Weights of a small mixture-of-experts language model, trained from scratch on English Wikipedia.
Size: width 128, 37.8M parameters.
Experts: 256 experts in each of 10 layers, 32 SwiGLU neurons an expert, 6 picks a token, a sigmoid router.
Training: a variant of SOAP for the experts, 4741 steps.
Below are experts of layer 5 (counted from 0) of a mixture-of-experts language model. Rows are named router (the router's row for the expert), down (a neuron's output weights, with its number) and show model dimensions 0-127. Each number is 128 + 24 x the weight over its row's rms, rounded and kept within 0 to 255. Numbers have three digits each.
Before each expert's rows: "comes before" lists some tokens at least twice as common just after its tokens as in all text. This comes from a sample of Wikipedia text that the model never trained on. Tokens count by the router's weight.

# expert 251
comes before: " |", ".", "–", ",", ";", ":"
router:058106124079084092138111126110102110098140100112106125148117103120151051128153130137116109175172113100144155149146141143130141147088135157142136132141156107146130146098127158120116098121129127116129109181092114092169107122071110130121132159139115080141126167131107137154131142127129150138128103107066136130153100109120131148111127136125145109114139152091107090105104105146134130130149
down0:127121140112156106117108152116161137106142142139101101135144132131152159156095146164133068148156098119128114143159159143150112131120102112121057142136096164128149100088108158118146147144101079097098141105131145111173155138093113087137154118168159120137096131151111138133101143130124118131133127149155139139099080158111157118159094165124086091094128131134158141109105140158096158149111
down1:165119127139079139174142158141118160129135111126112114108155140138164104144131114123152149128138060124138131165113158099066128174117149115125071128129103119145100140149150138086123149144128119120119135138173180104114109138133144136139131095158090108131147143096087120112105123119122110081167110107120159114160153103116129118182167163111149121124119121099109133127123090096106109160117
down2:100103124148094131104121118094147121171143145139131141147134100127073141115090121118092133133158129143134118127142167108114107148133121155151125102132153118140150109095093162132120082152123129102118154122105108142087101128121120121068094135119169120138147120101155164140120149134138166148137183141088111135133149109107109134128169095136115078127151157122199156175140144170085122139116
down3:128115139121088056094126117145096122151139102110106091146092170153133146135190154132110155143092121159146136101093121137111112088101100088116094154125103157145134158107108153137137166132106149102175119122140135153119142138123144121148093118150133133171152150150133134170108099122169141132174149121109153144162097131141138132139108098065121139126131168154141147128113097114119120143126
down4:119123154180089135152153120118154167099076166111177150143162127142130157128127113156113109120092139110155115112107125124164124101117163135085120113109124093097143099193091112118129112083112146147105117114142138137139093131144129118149121095072165136108091123120120113100140131067087127109161156110140153117159129128110098108139104117155144114126143109155154097145135144122154159135125
down5:148125154134122098121133151128138156125129157119142138163115135163148129186136115095150155112124146159168090121132138096124119125119100122156143176138142068077130118110136123179083175089106147128095101120089145102186095114104083116154136091139112149094136125161118150117116092123094100153124132135122134122156124114155112164141095114098111110133107134156142114113125164177127124131113
down6:137107159121093140140141147141143138149156123141048132134149146105157095142119132137096117139123118090126067132142111126117170148116125154146118137093124129110143126177156113149143108135060113127138144152122141132162166107104118105061128108153139148156120119159099134146104128095119083152116085171164119119182145120139150132126110178127107140137110137108135127101134126111129130146079
down7:101129166117097112082145202131146117100154159093138150094132174132131173076149112120132127130107143119147145127082138139130146140115167158157120122131134168130127083167137136155135124119093091144178074128117113160108135139125121129098104094119133147141109136167100110115135103136141090087092105105128115075107130146109118151132148139157109160154153106120105126120130113116125147154143
down8:189137162144166144127097096118152113163119079155155133141127156053173133118118140123113121135110152087133153126121111149139139111116139142117108138138104137133108128167133111106125154123151139122139062144120138153137133132080158164125124116127137075141128143149094098149092066107098111167142102095143146128162111141134114145131123097079116151145118090149106145133131126108142110100144
down9:144102150160116144172090085092161148151121142105113136122118177155118102120134114124084132133171096123119092133126096122117135093149113107087171107096115128105159124153094155111146159094137142140111142142130164132146148136139156092140104156119137174102118117153140116110095101102136142113139118140106097128080153123099176109178119135191093132154115172129133155138116116137140140102119
down10:146118119121214128135123144078150172129114136123126147132133122137116127115152165081081127143145109088159120129110122162087111109085150070114117131141119120134083138105116139135087132128107088156127129128122150150161126101171148152098160136180105097111121146161174168132144132118137139116090142132096129137157137122114120123105090159108149109121112124100161139108128135119147099164139
down11:165108115165149114135125178066068092161141173139147106105165148157105065088132138101095105121111115134144146133085150103150104124153124130121138096107154132087141131168115134139135124106139109129182157133145136119121127111104150107153135087147118121112117142100137096151161116122135106164138134163139159145134109147149107072134133121155125113141142123142143128142175142114133135101090
down12:104142140128146097144086087146159123074104117148117125101156132105153092156120163170159142132139135116121131100092090110097153102149170146103107173088152117127105179140109101134128125153120132103130152118134105109086100143129150105132155132116106104159144143117130118135148151167154126104097158151079113129128134127133144166158123139184103117134120126133122165096140172142075113154123
down13:126156151127097146132130166109136145121135150153124141148141125109086096064123158132138141141105142122135130149103155113153156126111138117126103104169102125149147152131103152137160110046111137095131130124124090126123124083186133113104146108122099121135081118112100137150121170166097097133096137131135181158129119111107136076136105148134136109140164124146168133085128127130162155154087
down14:128104095139143132109131097131124139102100159123101164123111093143160139135131123142135102131163132114128158157124166143151138109084058095114133110101136122103105169073121147117150132121137071128162144104142146126163165127148150128136150132131129108095140119145109100154115082105150193132138166119128140139091110158111186162112105100132100127126143137136099095148148142164153099155140
down15:133141139168099095133145123165125130142130077146125111153116125100126160149122114129142121148094133134066143078147130157130145110112140137139150118148111106121138122128132074128105111109144100139161119085142145104135129116114108063184112152087174187148149117154135144089156120163128121139118160131106168155105145126163115129064127109106145145094122121143089116132146139126108139168122

# expert 24
comes before: ",", " |", " (", "\n", " and", "'s"
router:148126143090073142119090101153139183096136080151117116158164082144119127117129090126119097172138101116128115139173111110158096117111110127133132122108143088104113139101134179135146132149104085127081105180098148136156099166079135138097136126110102112147139110100116172130135115111085124130111128112111135119138125098126131123129172084109175135104104139107134103119146116138131145120132
down0:135127139140117088146141113154146115110134155106153135156148159104124097128159160147136158163149125131133140110118159097169144125188139109126128161115134134134137081115087123137134145148133158133115110186137123076126152122082140137134147148106144158089117100125148134177104168121084093135109106132096138098101127104144095095115119122114111105118154163159123143135123048144145085132145
down1:122148099086115168089114123122119109123115154096129097135154134109182119102105130055085110142125121156135114152109104107106114135102131116171158110119146143137119137136127132126075166151158150100154114122169134090167167140100134122174144102156127146118088128119173129133162119150142126133164167134150130147156132112107095153127112099131074121154134104116166130115138133159127084129119
down2:119085101160139134128131111169133153113102140152117119101169118126130137131151153102120113120094174088104127127124102100128166131118146116109118143126080139140130142145117144154161124093116109150123139111164125135128120135133137154135110175128108110147105138139110131170082137092150155145122107162153102130055186139096164124110100144108137175095148141074123108122150115145057129138136
down3:142133118152173139118123151082143137134130116104111151110116142147115156131130141161106123102074107155156109128139161079082179112143088137138080107146099128087141099194150134145117134149117133109124146137152134136118135130107159130160120155078070156154138121131085168124136088149156142095150103139120131102113121146145111121149085153143126153092138131098102107132153119162162129135127
down4:106126127105141120100154143106118110142086129124151121126155151115126113149104130153129135130142115144167122100109115116129100110137097116092115148149136091152106100102099107143137128127185148137103141155149063100085189116136121160121134162150097176162120144132135150118124188149117090156137134156127113144165149100124144055128120157143175098097159124119106164133149112137108115132126
down5:151160135136123170120111120198147215157091112131159111142126136127085124113093120107138152131139112116083110142122151113156118112114137104126124086132108133113107139187142133125133149098107164124130127150144124137110130178153084104099124127089136079154151119168169166128104119122158116136141076112108132116108123114108127114149116126098112114135086096144139155108147150113141143147107
down6:100124098153113176174131078150111125132104102115122126065156191140132161144113114151099088190119124107141130134138113143122107103117133147172119159088144118124143122181112149159133115149150098128159088092147105127083127127123157137127145107129118156140120094079102139141097101121172128138120141143135103159108164148105142136125140105137105139102117147100109163106137134153110109144122
down7:127108106124135097108148151153132129150101135137148112087142086130151087152152085123137112122135127126142113099149135085106154141145120133176150141095117151145122167087118106169094135145156143138120114147090138113113132136090193126151148148105110142077147175178100118090151093120141113133123113139083135122129104162171133134106114163121101173130127117137160141114109129071117131135160
down8:103123108168133093115172116135110123093148132070103128178184112143121111141116161127098138178070104142103156144146100103150124111161130118104108085105123126160107122112080101107140158113131162154124132111123135107096123123139147096146132138141135106132160135124118120158113131163100172126099129138138115140119136132128132152153169109165139105132163123182137152157165148167165135110110
down9:117118106091100107113109121100121166156134127136111160123110173124112120170125133108143145118138105094138134114153115135103146134088127124160145121149149129101122118090133160092070173143114110138069117152099134167116110120097129151130105144151138141092130129124106110127168125112122132125127156137114168175139093164111173115068098132108141096138119145099166126149154189172152132107120
down10:080113141110147119114127144109158134181137149138139149126135127127152104123091130106144112115113112091100088139141145108104143131116128112128116124149105147135148126092154176121137104110121163131106141138084179131138180107112163165126120125172124148122127106122147112169128138127148123131123158112149069149107149149123095098103084109137179088117100128153116176136079125188144095123162
down11:127102130134102128135133172162122132117145128126145151104124146086125104100154101173118064071082126131093086142167153139137145111129092145091099131108083086120126120104154159164149145139134159149144135086137137121143119128122129105101147127110152144108105160195128156158133180133129094130126137141133143132115122129132126165118148121173131136124130134139098159080117076099132113141120
down12:119124126135123133150112099117087144134109118126125088122154144163135125113129154113114138163121108134105122159127129147131120141172160142072112140147166159100113115136107140099103137177123118132125109102090145153136183117131129159155096163151104121132149084116122123142119157170157106172138169099129118067112183141181117116139125104126150100138151062094131131093114156137114116147143
down13:097116156099168098105067101159116111158114095127133151116141107141123165112155113104140115115176129118091118084130114151146121135135175121161155089126142129122144122116131178143131097125118075136150123137132125131077141084097106113127164109143084092141120157131166105100105131157122114145119117152144141080122170141133128137150094146092156150139153158098125162128136099107124132160161
down14:090128101111134094133124119115099125141139152083114122137121127148148146158128159108143147102121105119130093109136113163089147181146070096135125180092113129136135114096074137139150112149128155092097156091122099107148169142162138142133117147147100147151148150114149125097122127136145115160139179106116093129117122160161126145076127110183103173126153100136120129121154116108098089126136
down15:115181118114149102062127106128084111148185126171117117136145152106181094161129136137092131170113189157120130100106110149161142179134125142106129111172138138173121134108136143074125135113123129116124112115100127155117143109102162109110117133168135116158115130151115127097143157129079106163111099145114132136109140144132100136129131144134163110152133143132118088124115121154161107127168

# expert 127
comes before: ",", " |", " (", "'s", "\n", " was"
router:122145154077080139155099126137145119104141102118122139156132081132125116130161088125092134129173095137127101105138124148131107114107176160113127127122150082133140163089163153141145098170136075099110114116104110093151124133072094134085124140114117107147162135116124171132189132126129094136134141110147176115150151068126135130131138093109168127121110147109133103112115131134108125131140
down0:128141122137110112159153132102130079142108165130099135162136116123136112178115165159123209115102135128125112166124117153122135138129143144120152084133124123102142141124133102116159123137159132099109137174111131129124100103092148097154107120116104166144128154198102120120142130093116142087135104127147115126125144111160100135112163129126106132165106094117208120136129118174084101122133
down1:120087118068137093122118136112116132140084117154135089133148129148126113103165111127169176141102097122139115168128142110139111174112135104149110107170107136116146125070102169124118146096130131134107205118129154104179140145114169107167128111109139124132107131138107086120085142096132172128143156122101133163135107159125116133114131130084116112112167111108124134139116173138130130153128
down2:139155138105104135107101094132148139142139135120139123168123108157142093133121151129072168116141081075153086133132150069100105155135154133136105148131109130163143126111152105155137136144157128130122116171181085128128102128137149104133119125109143114127103099114136140142144101139132154175148147134123117123143125051146124072138136133086169172144132168162166119111117117110116119141111
down3:139148125128111116151096120119165147157104148134131096095145084138101111139095108149214144118161153082148085132137075133140145135107160137118115124147113112126125139163151138175188128166109129114119151122114139123060135106154134087119110107093133118133132118155120125141112083140150130136147125127169102109090161106121106128171106103097134098112142140103133155150150134103124140130136
down4:155145145162123128135135122147111128123119136167127113146126125119164118120151187182171153162085080135101116111141121095108149108108132107136120143121117140137076138081133141142110138097122160113148118119119145136149136134140124157157112102117097123136110170108108160130150111053093090123079121115132142162095142183125123144090138168104139163073128117137136146151102120105112149108130
down5:123117123098111144097158130134111141130074095075111151115093148117122141162143086125094082118106100151122125149177119181136091086125121135119135126126148153105116108149128135094099124112123143135162138113141124124158131113144154135122137154153108123127172114146116125091151131162110097133106136089126153133152196124118112138105173149165134135106145085162103137151136151090101130130192
down6:145106113115143114138134130123152141135087134128113108174088088148162118142120098115163127132128131138129087129119154158177089119109158113110090123147099096104128097063111132127133110124128115098149133114074112124160142115137087132132151141177145119132171124150142166165115123115120100152150131123133157069161132107134125142131144133116139113107133124107186080172130150113183149150155
down7:141137132117119140149111142114135133143126167108122098106109096130169114132187087159185128132098194140105168178105121172140127107128065131077083106157101134107099141091132110111136137127116109101126122150128107135123100148187150146161168156122125114134113119144113097093135116151110137136156116112115117162139113136123145095109105109109090111132137142117128117164122147144100120146159
down8:088066146143149127081123157144104133139144142115143114125146139139101102135129122151110147166119093116137103133099156080116095131169120155167140085130077134144164127132105111157120140131104152107157140189151138160096166105096098119131103119116134142117111154120133141155166167144121132137128137137114147084140160083110124117159157130111091149132126118135144165065161137124121151156138
down9:140129130127136152166152124119133082129104165125137199126171124118112174090135138152145098128120138129121102101108129127138129148123150167140102110104118104146140136193147160156120114152120084086159122085106101095141138117106100143110136096142157133090164140114093149169137143159115081107146112125146175097149107122116149133153142145093120138114093110122144128117082141090099140128149
down10:157159141082098144154117172181106116121106133099136155089124137162140165120154105137165079105109148127143100125099166132145136137106127145131108100131152108099139086186164136090109101125123100067132113139119091119108168146110127131126115100129127162110133139139121128133183110163120078153123131160125123116136142098171160154121149134096115126154104092111146104130115147144126148141118
down11:137135120138145103191118072154150108134118110113116157115130114170119098153112143146161127097144131098113157155110111157143126108118107116135165136114148171101108150133109139124144113103113125110196083174107153115134162147103093132128117118151123117122152113124079093117119150093126119141099096133129120132091135161169129129078138089158099143112125159089125166141139111133140161142077
down12:140158117121124170132104120127151150112073125065141099076142060175083112092119124141128122137139135120083124150128143157101105154150142139185108129131132172121103129154143133154106109112131118142134108140115121167126149112151130126082145105119131109166118129073117133120176148098150153128105116156144146110171115128089109104143110162155100121109115105138102145145131136085118148123116
down13:099169141153139082108150134108109119151131102127145120156163133122184086115126094131106184143163104141146127109137141156127119094124114111124115139140124088091157130101117077123072112167137135144146149105114135114147100098170080136148125116113093101085145160161152088112144149142130137177137141131102183138077154160119116143122126113156146124123137132114116116134148093127156104133129
down14:133167128130137131104150121123163163147128157129164108140091125116131119130074173113152113165165133102120149111183102095115067097098146082105140132092119125148121165117149091146123114171129134105133152124142098104174134114153137092140141107134130109073104147137109114122146092143123109166146169112087117130108117130123145175125145123134103173148096159140134106132150127125157131088131
down15:129144153138135139204137115155181095102127119096127085093126155114127154126128119134117095124141084141166067120156135125137138093138144139107142147078095093144135165142097114150116103135137115109112104114097145145102148136119149119123116120180122113125109124122154166133095140142158150117165141150151137147172110085162116167163089134097185132116123140114133138126115107110118124106095